config = dict(
    n_experts=256,
    d_expert=32,
    d_shared_expert=128,
    router_score='sigmoid',
    init_std_router=0.00796,
    norm='layernorm',
    norm_eps=1e-05,
    positions='rope',
    rope_fraction=0.5,
    qk_norm=False,
    init_std_up=0.051,
    optimizer='muon_variant',
    lr=0.00722,
    warmup_steps=200,
    schedule='wsd',
)
Below are experts of layer 13 (counted from 0) of a mixture-of-experts language model. Rows are named router (the router's row for the expert), up (a neuron's input weights, with its number), down (a neuron's output weights, with its number) and show model dimensions 0-95. Each number is 128 + 24 x the weight over its row's rms, rounded and kept within 0 to 255. Numbers have three digits each.
After each expert's rows: a language model's description of what the expert responds to; "gets" lists some tokens that make up at least twice as much of what it gets as of all text. This comes from a sample of Wikipedia text that the model never trained on. Tokens count by the router's weight.

# expert 33
router:113160136104129102127134150092147117118101111112167169071156174160132079088134148159141101101144129112135138134138160171122166143178069157097164117143142124124097127142143127122094154153124122127130108136108097118142152107104123148117123144132117078099126137121169134137137165155144135142
up0:132099183141145130105092119132110092123140107121152147134142111164114126123141171118152161116158140126168165085092154109113095108096078127119105136109099126115129126116145140140080154130081134140134129140105115136163131135047113120092105170146135119147139145094141163141131143151156131119
down0:167154136101176165107123128128162124123112107119113130170081155124118166123104132138148116134117130113157094158159106154143158095095143125105129138134093152128119094133123121132159093093160138144108100090132138106106090131142136121168128101109096117085168129097137144118123111143117202151
up1:132111117128130172157156136161148121097116137104122115104133144124121132168119118101119124098160116093093139138121113184141153156116070124175122140115111092138191131143123147115135173093090109115119117129129103134134089150124089192117151167101124128135094106140124105110108111161126149115
down1:107144145087175094164109155180153130148103093108119104123133134130149147104168121140118133147129157101130115128112091129100153108117102092120127075162173133133102094108132136091137074141101110076113131149148152164119130157148106147156156116135137110167143137101137124139131160145099133148
up2:114106139115157075167170158141170139118083122102180112105091109153130143092122139152143132133146152150146129133147116126137073125154149122096158099125131097120104103125148085152115140152133157121099163137132135106158145156133111184151137137127128097067115130124106149120102147134092127136
down2:116142167128131127060152134107115152107156120128153141138155143089115088149108141116133133117124108131138151154152120152130149119153134145186183112103097064119164122174126123108161168144144094153155122118128107136118131111113090127151125135128160102136145117114097077133123131092123106086
up3:138154165167159139157141077156127094106133136120099122095141129115093077116122136135133119135185154090166138113087134110117157155102102126132147120129115142146165166087127141144155103116117084136119116128130090130138141149114147108128168115082128088081155148153150101149147109142149130120
down3:166131109117119111128111115096109133133151105091121118143136094146130152151141096115155123129087130117133167095185162120110107086096135135108103136124132093115101173147144100154125080154135112134157145162120119164146155174150152116120097123130139149076133100146136138113164142088121182114
What it handles: Biography copula and linkers. Linking words in biographical or definitional sentences, like is, was, and, also, became, former, as in "He is also the founder".
gets: "and ", "is ", "was ", "as ", ", ", "became "

# expert 26
router:114116135130117133170140148106160123134103100108147143087160149107112107086134151180119156106123151107127134140101122151063166110152103113126159137133164080102122149178144083140152116143169127094114108142131084121160159120128113120140140160104142145112129111111166153123130163137150110156
up11:114112092116132088112111167106124116162147129090118121116169151167115120176116148162158109146151115094113121126155096142107148127135107135161143120140125115144129128125143109126107119093120121112106112170070124134157138074117116103132124155117079082138185140115165172122113152101147149102
down11:138120117149122138119104121146160095119153081125105074086148148110136121098126142154093117125141139133117135144149116150106116137135097110156125172114088108139105125117155106146159142146093138095140126192088150123152138092084142127119138153121128123151126096169163089187137139131169111155
up12:129128145121115153136186144184096147120105088097122152128124117131171096109088118090166121114127100111132128150108114131164129106113111131126093163123150103112142180139146111145158121153104122115092127138082147095183149126119102167119132145134124156106120091168150112096162129142145119107
down12:157075114147144093131147130101136109135103138170134120165139122139124117133128152151133129106116141122144134125150136137111113084125136107145128078125102131080120144110105174170135136147128096094063088107144075117170170123135130105118140143104143138145137106104134151183130187143132149133
up13:142103120098091135136080126154150131123122128116136148116157127121188124161100125123134145115101129123123127137119108125083162106092131182124083161135091127159137095133159102150142120115123099105112103154142165148154139091142135112124162182138094147112162152140098122068124122148146109162
down13:127131121145117121143146086135112103113134158145127102111137139130138130091149104119126119087143114118141134158109127133177090117101106142138192110126196185138175128151125108133126095150128096121124127136118139095129067091168132140107130131159154194100131095126108100149129125110114128130
up14:141161098135135137126186115142109108122094128130106165120147104116142118078097121147140147103153112105154168175090131197121155116116100139092090139109125131098142143123168114115122104114122091129168130135142125163151139102138105155132155127088132120137089097120157119083124153115105161133
down14:144110132099135121153107115105116109122114138119142111136102128137121101108139152113170184142082143142109156150122135090106165105128095127125119123127133168103096129092149072153113130127117136158099148167137096120106136152120101176101111163140100134195134113107127147158121197128132136151
What it handles: Date prepositions. Prepositions and punctuation that come right before a year or date, such as built in 1878, From 1909, Born: May 27, 1880.
gets: "in ", ", ", "In ", "(", "of ", ": "

# expert 60
router:119115134126123111129086139100114132103105132125116154105197156144130091118121207165125129116120145140112103154131149115099174125150119161094156149131157127127062108169169107105119156118146153147150102149132093104162145115120111147181128114121126093114123113094129127141115138122142134120
up1:123108143122133092118130154129160118138143143069139120116119187129119094129132115094161154105126161143078109137151103092164111111128126133076110155141119142121133102167112086160160121159166107092163104133097097162135123127158141131086138154160099115135137155103158146127122145123167139129
down1:117100109091113136173161127119143081179136134146158149144119111086187131143129125080115129143133104154094128092131106149144113112146120166103113130147096085099126089188135104112153104151165145128092108095119140116136148173131132109148144092122107109134149143142158152136145137125121133111
up2:147150078167129136117139154117156135111146107113121186129138105116135108102152179135124121100112086163133171099138141125156123155104154184117148106124161138083123138105168128121115119148097136101128141108139075132123093093145151159103149112114091122118149121117141123159088148163123099138
down2:141134157175137133154112145112089082128124134166117135106127120134126126132117137131115164126152166157137108118119148118102144090089096111061137083131110182091143112129085133117109142069141158121155118114130181146128120127126174102165100138145105141127124107152154131176121145138122116117
up3:076142132095140099142169141149124140137149155113198134100173160157134080119117136118164140121134115148128094133162125156148114109169141118113124104118177155151101116162142111119154129109121118105136097146094131132129133118134152113063100162120113138133118097138126114119065106144111148127
down3:148131101119168120110159119133087138128153118148153147107129098155135157126124101119170144132124147194168137104099137121108137098170167113118110108107084133138153150130189110110146149124118104133140113078133104134110090088124122139058130118122108166109125122124146116117153134118172121151
up4:131131112140142159119103173096100154137110076148171099113150090147148125107165126191143155160127138138107113149096146125102127111137118134123099168142109120157150110161143128143121150129124112128148138132156140115086160089146101125128164108106125068131090156116122097107167127117084120107
down4:133085151127102104170130143128138110134118098112106124125118138137112152132098089117135125122103148137114091151104093118114167056120153125141146129127135105150180144122139142132166084124122119142171127104138146171110101111157143129130125105163110119096069170125125164147163165173118130107
What it handles: Arabic name syllables. Middle syllable pieces in Arabic, Middle Eastern and other foreign names, often after one capital, such as Moh-ab-eer, Q-am-ishli, Al Ah-li.
gets: "am", "um", "ab", "Am", "ah", "'"

# expert 12
router:102129154127118137126150136073135098117132139120119127099178164123136122117117146144116130086168080148134105145129105133126140125164074128106141144143138127131124110138175106091140148130169093146106130136144110119149139129074082168130173162135128137050148140113114153132129146131155115162
up0:138197061140120144143148123112146109124136125138135188125111091153160106142062132089137129122115108158116127133140092168118136152123125150113117138146114124124108101150160089145116089119113144119111140155101129126133151138124089163141115065120095167102132146119116151118147155159137118134
down0:150136117122166153174128123143119103109134132131134149150104108149149143115118137143092121141150139159098141120070104125094095105140118132152068136175122110132127106101111149173135129119150097155119116107095171097095168128149075104117103175141112105129157127120162152161133151090148133132
up1:142116154095135147099158132113139115157143104094106111122170169146120134104102154101171116113146109127121115175123170157122111117177106158101092152129121143114129159100141122062082106137099091125116128123190130135143145088112105143121165146124102128112159131148138121143103116152152125153
down1:143117127156155150114114076101123137185148124129079166125135141139107150125154101182111124092157154120138106136119148140165100097167152123152088112075161129136129137150123149126125130073107118132120132087128093132093148116122155152098126160092097138117113141145123117093124124165132156143
up2:107134106142165099118076127107146105156149159143117119136154149110113153114114126122081167098093144107149119115089108177136107147126090091115103138187124084162126134120165084090146152134131152125123116146141130103159156140114092145110134140138122114103091111145129159142137129170155123162
down2:124134162127142150119153104112128106140138155151074126097120138113115092134131080129152152108161139085152133124130146136121145110136185206102122147109115144145109137185150110161148134155126161161151136147132119087124128088099119106146100142123106136127124089125103133107120099069129132112
up3:112122168127106136151130152083086144119134145137162122112111114116158110162140130125118065120157106091099078131113128106159100101112119140095117136161106126178119182117169099125157145099173112143127122167136121112176140140105163107137146147146107134135111142132130129086128128089147153144
down3:146133124088133076150135163110099167105098162184172115162113136089128126084167158145144119129117119114133110128124172131106105130131109122102120126127125129083159141118154182122091102129130157107108102117129124145142154112110118125167113115123140100152169105135124152061121137162136142129
What it handles: Common word stems. Word-initial pieces of ordinary English words, often after an article, such as com(position), meas(urements), high(lands), or whole words like end.
gets: "end", "ed", "com", "est", "im", "r"

# expert 49
router:109136124132105146149146145080144135112118074109126161111160148125119101106129145150102105140118129151106119099136132125118179141182116161101165133128126152126094126128139110104153140150144117170129105193134084091138167102113130162129159127092128088106162150107118160133100142145133093164
up1:119123101124128108133117132145155091176147126092143169184145137115120110122106194140111120136104128178168148089138087109067124167136130105132147128135139094145141145134116084147101088146118120173123151150125125120124126155143136166126106143103091149090121088152128113117125125131106114115
down1:134146108128150084132134157143131147158128174113107145103139155163136110124141083088120127093180119154145141166122099116135159110139144097142137163099178104138127121103154170140117102108131147107154119065163142134135101136092134112144137096096109122172124094097122115148133148098094128130
up2:117156124121101166089112150082156098146142123128132134124161124113133115153122136130118119143120148183121163114161106103135144152155130163104156153103092132141113094125122134138136128148083134128130104137161065092143187095101093155118146116084126110123099150140129076113088146133140150137
down2:150169095170160119146147149112139117145176171111118129047093149152076092137117091142145112117114129139130114153097156153125139137141123146144127130133105148133133109122136133125140102107120131121112094104156108074130110120155198159152123138125106102152124153154114140121144102097121101117
up3:076125102098098112124120171136122154110127131107107158128134127122095170111134146158135116175132110116111100123141113110151175127164129171139118079118156094148099080172147138078146142131112122119143117154107124102118136112133149102153130123126147133116137087150130068144148172156141094144
down3:121168119153107139160158122145149125115140069147154140147141163127124125145089123097081134137112076165161128115122155152132135124126124060109131109119118135130107131173126131111120162120064110087104124144134175134163097134142109106114151150104098177139148121152120152115136112135103136106
up4:146133139106127131118182141122101124156103102150118094145124130083148083179158125147091112125083137135126149132100107151128135124130161168143127119132118084137137171141144123087100136114117103119149122157175081167123134135139106133080113154142169117105144144113116174085133106157136112111
down4:123113100142133093101128096128131165099103144118162112116142134167143145143177144114146078136130094135127137122093139186125127108144152128112136153132127143131098145117202143115140123126132121132097095095087145140100098136137134130121105172117139125119154097062090147143146102131170163138
What it handles: Sports competition names. Words in sports league, cup and team contexts, such as League, UEFA, Premier, Champions, national, and the before them.
gets: "the ", "League ", "World ", "National ", "national ", "-"

# expert 10
router:167113167126126117155109128133140086121125131125167140120165153142145070101160147149099143160159128091093139113083120143103149085144129150111140114136110114127093150131133119080135153160149140136176094152122120143127152078120128117130154156061151110120139142126112077123111133124143135154
up1:116116176107138133135108127132124080176132109099108158083130119107153068123154116160092154131132097137079140109131094148115151163132146136100156123149103167141100130135124152103111126152125138161129170115182115107100159128105140127172118141112159120129131090102126088143091111099134129125
down1:171170120107082135149140139161148125142160102139157101113104117120175142113121150119116148105082142090111114104141096140153145113108098184151139115120113100145121135136122129124102082144144165107163169145134098102091124144129126132164108112164111118146138160105156073130132093111150107149
up2:131158170106128129166160156139089141134129118112189141100108162150129108148131100149136088173138138115159107127078137091054120134123136151112104090113084084133119134156109122113165126132165140113107144135071139105143110145120146151130128105136109152111148126142129145143122151095123140118
down2:148175139098105135127200152128147145132137134126129127118098145136153121139171133094111140091147129132116080126168149123131112100142108158087116151119163125131109123173092100112158158129143141075136137133172045145116085111107143131116112141143142113105121106101128116132113146121131152123
up3:108130161134088151164115134108092111152161151148143097115101111135084148125147080152115177113091160146121130116114164143134122192136146152136116130095125162097115140119139112097141145151154122114105071112137148101162121137161168112118158119148158129079114105122115110099153139127118144150
down3:120106125126124105083135157108104096115139126111132102133148155155113100136144110145104134135154169185133151126165116141076104090175141122119139186129167076105103136100145096153149104129134112097082136134123167139165116143106103133113138075130119134098136147152140145108155140139143145118
up4:105101127089107142128096153109103095138139105128121150111145128110144083110144139137152100169165111124104125124113114111122129112136157165119159108089128086135121138142145065145131162142130121081186093154121136147092124092149165139115124172129132166135109161147125102138142143145124066135
down4:177121103137168110113139134140091112152070113129120128118128111129162128121135097113124161147180120108155176125091129164171096111145124078107147146144149132137167132115121177123113134119119118162124137129113105142132147181105094102149105090119105084136130093133094112126120105149159156135
What it handles: Year century prefixes. First three digits of years (199, 201, 197) in dates, tables and ranges, as in 199-6, 200-9, 202-2.
gets: "201", "200", "202", "199", "198", "197"

# expert 4
router:130122148100101149111152113105112104123107129109126147107161151120094100129152178134074123136177105170149110121112125187118169130126092125104133137137149112140148139169184099086137135121159154124136081147131094146124132114105105134134134143114131109106155119102130129166167159126107098171
up1:119160125139083143111122126129115123131087124129158205117080104107112140105136090163126149079122120119115109136125161137131162117148139165145155149112112126117160103140178135102100104102167158134150127155122141121143144118099164134123125100141147074147131109138066104127150138132131120169
down1:161130115151115137159095128148119102125082129131183115160126110139129099140122110124141135100147119146102126148160113137127110143152130111139125169099112157142077115118170110067099132097122144112123116122160124084087151150148135122161150132168141126103153149144090078146113123103169092168
up2:128158087117138129146120106098101094108084128133152132119098172151148083100092168162112122177152126148148115113126131158124137116141098150127089107144099113134164105145146070148154138112142142168149102129103141160115113103137143144144105068144150134130140131137127100175160117105124157124
down2:169120149124127107140145120124113151079127117129136103138158122102143159157099129128119145106118154157143122089141116100142174082162117124099085145104142140123158132131161132116155116110156093092101100168118129150128102134072126151142098104094133109141109158169123099127183146178129109151
up3:102089132123115177112120081107105131120150149115146152085133165144109123172101129139123109084120159105139143081063122102122147121106104144130155143132137098103106134168168158139184145128149161120107112079114130117129150162134113110107146145137119121145139140099129119111156147151172106136
down3:155137113119191129124099091145140139131153115134121085124134114098081085130157121149085143119134090113119147094177156085184118172150139095111099115090165133127092119164130127135162134148121141131141136136093145118157163115135122128128124128083127129115136121116143122168160095132106156146
up4:152165158113133114134122129114143133112129138114136162138131135127156145078141126137109156121194100108113128131198128173118117140105137133083118119120120091112116142083141161087109116094117124123166099138121133153130111131099165111168158135174119112125104092112166104137119126174079133125
down4:168102131144132114117114136139132146095133123117106130110138177061115095137115154100074145112132121142117147157166141090124135142128135160156065132125116144129139113103112157158124178155160138125148128134084129134187113095115142142100139155146073126092118135127126102145112127173119140114
What it handles: Mid-word suffix pieces. Word-final or inner pieces like ent, ant, est, ment, ist, ess after a consonant, as in gr-ant, manif-est, Bridg-est-one.
gets: "ent", "ant", "est", "ing", "ist", "ess"

# expert 21
router:141137139123111119140105172094163169140143069140120139123155141131138052113159163125104109133121116119101147113127118135124125131136075119074173125152123159110101119132168106090152162142189137102124111133131119126190140114106091140148119116128140116094138146115140148137147145124115134150
up1:180185160100136093100098212149120084104074113111117134102140122135160137090102167136155107144107101104158142121099094124115116151174135114124151140124114138146134120127113116148129153110156123141135127141073149128127128130079141113139123119160109149113112093137126132132144135142117134149
down1:144119112132113098145118157137168115150127151188124130137133147098130152133141180143140134149147120174097105107116095106148130092087179114148159098144150128103165157134082147128140110091109088121163169106112107118108128102113091152117106126132117130105153124128115088161091115119117166146
up2:139124158116131136130098093125126121127092142163126126143147106117125091106155125112096084143099094140139122137131143117116111155149109131132143164151085118092121139174152106130156168136156111119098088141146113154191133102129136164151138111126187147132087163150132084132172089139099154121
down2:098159133101158135133143108153126131093156125113124136152144133167149138122097134144118137191158079109121135118129143122161133156145086119134142117115124099134123106134146153135135121111091131113118079101080139127175163115130103159154150135128147129127114194102100115086138134125089136061
up3:113121153123092140123084190130124178119166097131142141109111095172140094144094128091136127123171130104152131085150146106105127145123110153092108088135110152091102123125143129139172143122136114115118143127150157150119105106102092134175117139137135139098140115101156155170123181106131116133
down3:170105105121148161082126077106071148126128109119140105144159151128164111155157121178133108105136132142165126101107128124109163113153141101131142132145133151129148116151108142072122146069151108115126155154119155139087090114142142166136137149140119120111107124142113178100116102139101141096
up4:132127115138130101117147094103146109152121093123085081128141057148128091131162167112159144158137119122112145144125132137085147162143124132142121145098136128153142118153152132136096160096158165100132095151123101146143153136099114122176139092143146094114103120095157115143108169166154137163
down4:132107152153120095132139136085157150133123156076099083116105165153127148090123116155120141145100142131099147141103126104108123151119120153126132124112137140130128154134214107133154097091099144126143122111124144113119136140125132148149108063150194106101110141098131114149124159152100149148
What it handles: Bar/Car/Sal word starts. Opening pieces Bar, Car, Sal, Mil, Ber, Mor of names and words, such as Baroque, caravan, salesman, Morse.
gets: "Bar", "Car", "Sal", "car", "Mil", "Ber"

# expert 23
router:143133170104093136115143126118132122093122098121123153090127163122153126133177181138123125122140121150142126127104141142129145131151063119134113130151134105116118114148159100128137159139140115135104118156126089118163127120128069126131159154109170115065147103087151171143137171153132090171
up1:113139139117137164147163106137157118100096159118159165119115127140141096113115119135134153161183069117119119125137118119183171158122126131118097150132130118110126129094147126122113101105115129142089105124106101141179093117120086087114146150184155118124122167093134142114148150126122077145
down1:151150122147144149137110129140166106134122161146086126140130123098131112087179146174096119086115119099126096149165134091114120111101107121171092129104169083100137090125105177133080117121111157132122117134139142136130166150149138128152144127163134154162124110121124090121149110119146141075
up2:140162149086160130092126175117109127123150106123089135113125114161134122117133170107104062129137108139104103110112146078155117129137128113096127151172127144091088105116135105115134129126163136137156152152120118147148107106147139109143122161111164136113100100140148198169083123130135138153
down2:126093093160121129087182135102153143121122099118179116116121140116129180162087091161120112143122139154135144145124088112153109142163143174143118134145095136146131149123118127131165099128119182080135108106123125078135126132109106105118115146149093108122124124144122123165168104112174118103
up3:152124136155120162093110107133104114089117130126133141147135178144139093151129108138128102132119143091165159181157116126122151145114098072112147136134143119096114182162134136136122134153079138106139137138073138112140116147079098156092109123138141124113122087103121109161090116160148132165
down3:121102112100136098140117097078149079123119155119091122117141102150118118137139182106151140179165124147143133113106124176131131126093130134176115163155149107117138116154161117131141094107134119179161125147117144119129085159124179139131141116099156151097134132123116132066107121109104114138
up4:140094148174125127130133112152106099069142118130121154075141096126154115161191107107159149134116148138110139119153174118120150105137075088127137128084137114119104118148112098111129131165138137145096113130099081145136149093129110126151160135125148164099128141148110123126179157110135106112
down4:140108131090112164140159142138114100195133140117117145136109125147144118089155124099132128106113115120117132171107131119097107118149164137149109102118132103104132142111141122183088174135121128127097106157132141130138186141119161142083133164060101107144132111140153094160099094147132138116
What it handles: Words before punctuation. Word or word-piece ending right before a comma, period, bracket or table pipe, such as However, Episode, album, capacity, disambiguation, County.
gets: "|", ")", "season", "s", "However", "County"

# expert 46
router:117132117099106142133123152101141133111106122134128166107164147112142110091165132181097090100116120134122115159114105138078150133174129101126174177149127143145109104111143103096162138129145124155142125168106097122135171064108128114156163152125141110108160111116162156119136145142135093154
up0:159093132139133148115100129156106112117128136121066102148159133119129123121123132094127138130138144095170082123108136163139143141159124112118142123160097119092113118103114132121136097083112128160134112148138146070156182112129120144166098151093117136118133095152120112152180200143107125127
down0:103155152136093113149149152114119123111119114112115084128126154177154119139110172114123093083120126144143059155129093128116180109114154087139123154183140140133152109121149124106127152118140107125168114160119101130176118161116110157127097125143093146077149103145146128112111150149117130120
up1:151118129115126103122142108161183192136125107101135096127093142103158093113144143146178117143129126130110116149123130104153100139094109077151146124109144114124168091152108086110118147112178126106119108131135153171167166126149130111158150119114162159118129096121118114131151167147093109132
down1:132126162152097126145113117086170131162137127127166108125110124099103157154115194135113099139154147117100143106142143134154164085089124148133132156085097119092114112099134080158126115094125157149133134137107104103154103168102130144141107117106139133067145161146159142115159116139136146139
up2:129119141133096146091138117179100117154097121100105122117128099121110117117160165173130102132106120080120147107093099130163081181116129151097119123137143130163128132169160134081125177148131086141138108126143135159121110114100109106170134143151129187120134117145116160122129162119111107117
down2:109089129188119138160131148154105126113194129149152120111101158165116171108132124135141163143099131116103150138121128122135091093164126127100099117128115140141082146090090126176108129165138108111123118098151142100130127124150089124122109091136118116171134127109156186115129121117136157095
up3:104099155101121146094092069149155108102099125161119155125167133122135117138155128127102159163123101133105159132133150155154130140138144073148160119146129125172137137100142069084125151132105110121160099119125131091164150122156132128145182121086141087121128140117150153143112122129133109159
down3:117101124097103105125092098098172119144144148133152154131117089128103127188138123126143088159082100148097154137111150110094165119098180099135138127120156124109082099143153115134141141124146092099131139110149123159119141167155147127131156162132155070148143145164119126157126119126136127099
What it handles: Military names. Military and war words in proper names such as Army, War, Air, Navy, Corps, Infantry, as in World War, British Army.
gets: "the ", "Army ", "War ", "Air ", "th ", "military "

# expert 16
router:150129136106148114126137157127133102134126123129126132148143166122143091114164191120113116127156115100132085178119120130145165103161094130106143121152132120097122095148157130107146145142149136129163123160127129087142174115059084119126154117099110110088180130079136145100140122091139117131
up0:126122107127097129128158146098108121149094130146095150144190153094148105179137150123139137088148088093155118166122096122175127108140132112092125140108157129149148097110152068128121142110134110128128136114164110120112100111102089118165141125161093139123126118115146110178153114120107139171
down0:144122114152119169093111082156189103122136131165137173122097125117080093135157130153139125172136107117132168098069144131152135143131110157081136140091139146169135123102149141086100143119125109140126141125117107113138096140186113147131106143122131131129126118150137120138104161136101083127
up1:148114150114158156154111137177131117144151117089131125136135127122149096142118152106141110142127097110144123178139118148135136109136170102114154134139130147134119103096152137095156092144103116098114120157155142128139164139062059156138172125122120101096106077115178112113159116094120120140
down1:120137128138152108129145122142144162135135135142069103139125095155144150146168149152116184144138099097116142118125097128149127094145118143117130139164142093116126100156140130153111113115100147119130121099061126180119104119130141094141137087142098088079145202140121109128109110125163139113
up2:162128110111166092170140185123202131112091135131131114109138165128156063169158170133138103120114143104144090161133109143126124140129141102120125124105117110146147089104117090122117139096105114133169110128130136164125111126121130132121127188136105110109140132111162090123130147106153136132
down2:133114109135172101051115099137147132078143114172130145118120098125143148121152078099072123138124103149121136131150117166128126146100175088113175134142127134122116141118113162129116132168163168114104102099130133132122120106152147132181164138113157125149088139125132128126109127126089134121
up3:122144119170100166152117136140100107130109121096159147145116136134162088140162142125182198105143089102133142153180143133143159122198115129087157119121148119114094099138133114107132104117107131114131113129103149126106122090158108113160126144094122127124148108109159119119139088131110159150
down3:113142174071161114144150108131152112096097139141143152138081128099158106119097162152124093106148138126117099149187170147105125119150147156168086137121123123156112085080108136146110107121133122107131148131155101122118176116147121121160123106102126120149104119129156123160093141139102150154
What it handles: Word-initial stems. Opening pieces of longer words after articles or conjunctions, such as ass-ault, meas-ure, ex, cont, Ar, sec.
gets: "ar", "Ar", "ass", "ex", "Ex", "w"

# expert 47
router:108134143108095134148137167109126126120133099130120162078157181145125109121133133141053140096139111140112096119137136141114125097130090131142175147211143114095118134154159123125165117129131126117144088170159107128136139091124110159141162136117111119130127096128128140134129171112153099153
up0:140139140102146134138171131101148142211111115124143119122100144122151106149142122102148162115084142148124125129117131132098139135113106153102126157127123100155121122088138107104100131137166167161157080109130134102125114116102103179165108132139116179151096113114131146104133133127084140067
down0:086106130184110136127144122161116147104133093115135104136124099105097129106142098122145161090138145123110130140173106174135127138124152121098092103115124137100125157147162119066159077129136130147122159135121142154160125142110092141125165096114121148185171127157100103123131100138145154138
up1:103136143138114174124150112140129127096088160144107128125133141173124128119150119078170122147143123115104162175156067137179113118100099125154130128117108132106105141088161075135135116122108119125122131137162111143158142155114095101149152111128127120170111109077134175140104156146122100139
down1:100173145112152108145145152127131154113108127156144120123167141070143135128129107096112108114124154132145079082127178169111115120161126087084107158143098122078121129148122185096131133145108139152162115113117127139125131117127153136149105119105102120182137099124109136141128146091174135110
up2:114145097081113172135150138158108112125171104125147148146128121130099109156122125108112132123097103171100099128090141141078145086095118122140127157140141131121140135120123088076185117150143128151182125142144121112129110116133107162149151153132138155155163098166103080133145139149110094114
down2:181148134152115107127153147092095117132125109090156132136143140145114115106131095132137120149094175085154141174138117114158143178085149116141116134128131154137137127143120106141098127108132148103092120178135113173088163132132114156075118085134083094112085119118151133130115142146115140151
up3:127128113114098133102125137110087162131097098144094118126162161152145127129131072135133130159101105055133121108139136106103191144110102113155173117124085140130151152109178130106101099104148131153113128144108111124159127144157152147145101133121122076117154148124178143120137132138141104127
down3:148114150098105150070109147170089161156158149108118123145106153177102140113132106132136133131149147128107156074123095144114113127130116144114124123162151137126105139080139127124167109155124130127100119098094155142104190084135117128107136076121103148126112145151161123167113118170121122140
What it handles: Prepositions after verbs, nouns. Prepositions governed by a preceding verb, adjective or noun, such as responsible for, involved in, regarding, despite, about, advantage of.
gets: "of ", "for ", "in ", "on ", "by ", "to "

# expert 41
router:118155172131129105164146153133132135116116133078143154101139129135126058134156177178115141142136115161116148156126126137124155093135097138117131133139145126112135109152157112119138143147151105111139090178138110125139152101116087139151138125132156093095132109046123095110154162121112106145
up1:112143134103162135115136135128139092134125119129138152129113122117112112136101152136140115164174115117171105137100118116119169144169088131118146117125174160092121128123093160124096136147112118125091081131122117123137129116131153122149165100188119143153125089090136145181130109121042147112
down1:132102152105175136176162117102093086076113096135121131088130104119107133132125185079125143156136133121131162105107117153091133114184174093169134134092108121174099121119148145112135146127098140146144112117146124167119106122112126114108117129137107141135130165137157151120128145111149108158
up2:167122160149138106107136130110140061100129118124162188115143152147148123088118100121130146159113115164164133111150134085166136096141077110151089114148105144130137149129144116154134095125111163114175139159135135167109141112147147137160136124128110112102121090078136092109153110124122113142
down2:118126121128145110131136113107113133149116158117169128190078137165080106145101130137159181080139120105094131123111133118152158124106141093152134122125141110154112179120133125091123098171137107158142148139101132111125094100145110118142154117126131140116122069148164074158139153118151149123
up3:097149145149102138141137150097119104126136090120122160179102137125158121139121160162116088145150135139136135137133131156141145083151127175092128128166178091105157134095148123118115124092104141118165100161105117133143131126084149125114124142144094101155095181125102090122119117096080110139
down3:140141138107142132110114133139120130133158099119110149120114129120161166167161102123120103116138082113097135149157131142167088096137147139128097162145107126189123148110102181087155133138139114092099157134144107124164141141057152089092131112129136123089154115151118125132148092098119139155
up4:105145147126114127108128156106160156096147144103109134120095173118119129128162143119127091136147106106093103145136163172116153123124157154109102122135087125123096145130100116152133145148163117124104080150166085159119141098131114126100110137161147136149168107115110100137123080095155194154
down4:105116130168144126078134087151146178136149133134135099153091130078128125135137138106154113156089154099088104145114141153167162112116143102121172123119139166113117145137132092121167154120162143094107156139090115162137128103096117126112136118127156140077158122139087129093157108146142122142
What it handles: Plural and -s endings. Word-final pieces ending in s inside longer words or names, such as -es, -os, -ians, -ers, in Genesis, Madagascar, cancellations.
gets: "es", "s", "us", "os", "ers", "as"

# expert 42
router:137151117129117150149103136115159120143123108123195153129144165137150100132158120129107100121147096134106095158106136164092116099141087129091128165144155104089107112123195128138176143105136136128120131154145102073116164113117140129167124132102102105102159130124118177111156135120116125158
up1:167135137116128120143143125102136103123115125098161136132132136137164121100146126112110099182108145152135096135128173142108131113135141132099098172100152152163151095136148109135153114143106128109090142095147114149147135099054161125158131154112070118112173105117150152160130129104077115149
down1:107102129144098127147126142134188125133140166148086155151134128138131143120101078092092120125156117134126134106134164133117149129148140096138106116064111127124142129129142112117167118136140155112114083136082150080142084121170143115153119083114103164118159136127138152116112121186142124171
up2:104132147153101163116118142143130131103116111122143112140099138145137115176122105156108124155124106143145108158093110123123166063143093129092135143123114142084154148135103112159092127132196177131152150135127089126138106116159175113115134144135129130112156130133115159127124089118090086176
down2:136087151087190104126137156100150143156104094125096147138125177112112109097149158082130145106124174095122144125123141104111105115139162138099114124139149132122168141114055158139090130174126142150117159140111122151107125139121185103145110120125143140141127103140134133112131113093148127107
up3:134157147150092140117080121112122103126110149138164139134088139140132106116136131122133139125165112130169136132121152166120168086110175110117101115091142140117131146138169128133124121156159107138096158125157081154134146127139124134108114089125126122092072108135134114127178177134101068174
down3:132104159142152105143115130119170143138122151101141119108112148179092126115119099124135108161158090144109110139125100092104089159094163131145153119090173141063112130141136100148113130132163128116165120147096134118166140114159106122147094135109120135145077126122140145157086129108115166167
up4:100113128115118175145125129064155089116126104112180133130089174136128130143169137139126088137120100111101083161095137164147115124174102132083137115132167087084121144100181141142122142111121163134141148104139135130117136111121150157157149107141114136107150128115154136152145145105132121153
down4:150107133145142082114109131103130152139120137117137137145083098152117141147118068132128153088139141109119100140146133171120077093107129164106126179126160131068107077112125104103114124156129147194107138128130098127112145123170141113167156111141164169122119129143145128133123117139151129132
What it handles: Capital W starts. Word-initial W or w pieces beginning names and words, such as W-acker, W-icca, W-ants, will-ows, plus some function verbs like did.
gets: "W", "w", "B", "on ", "at ", "well "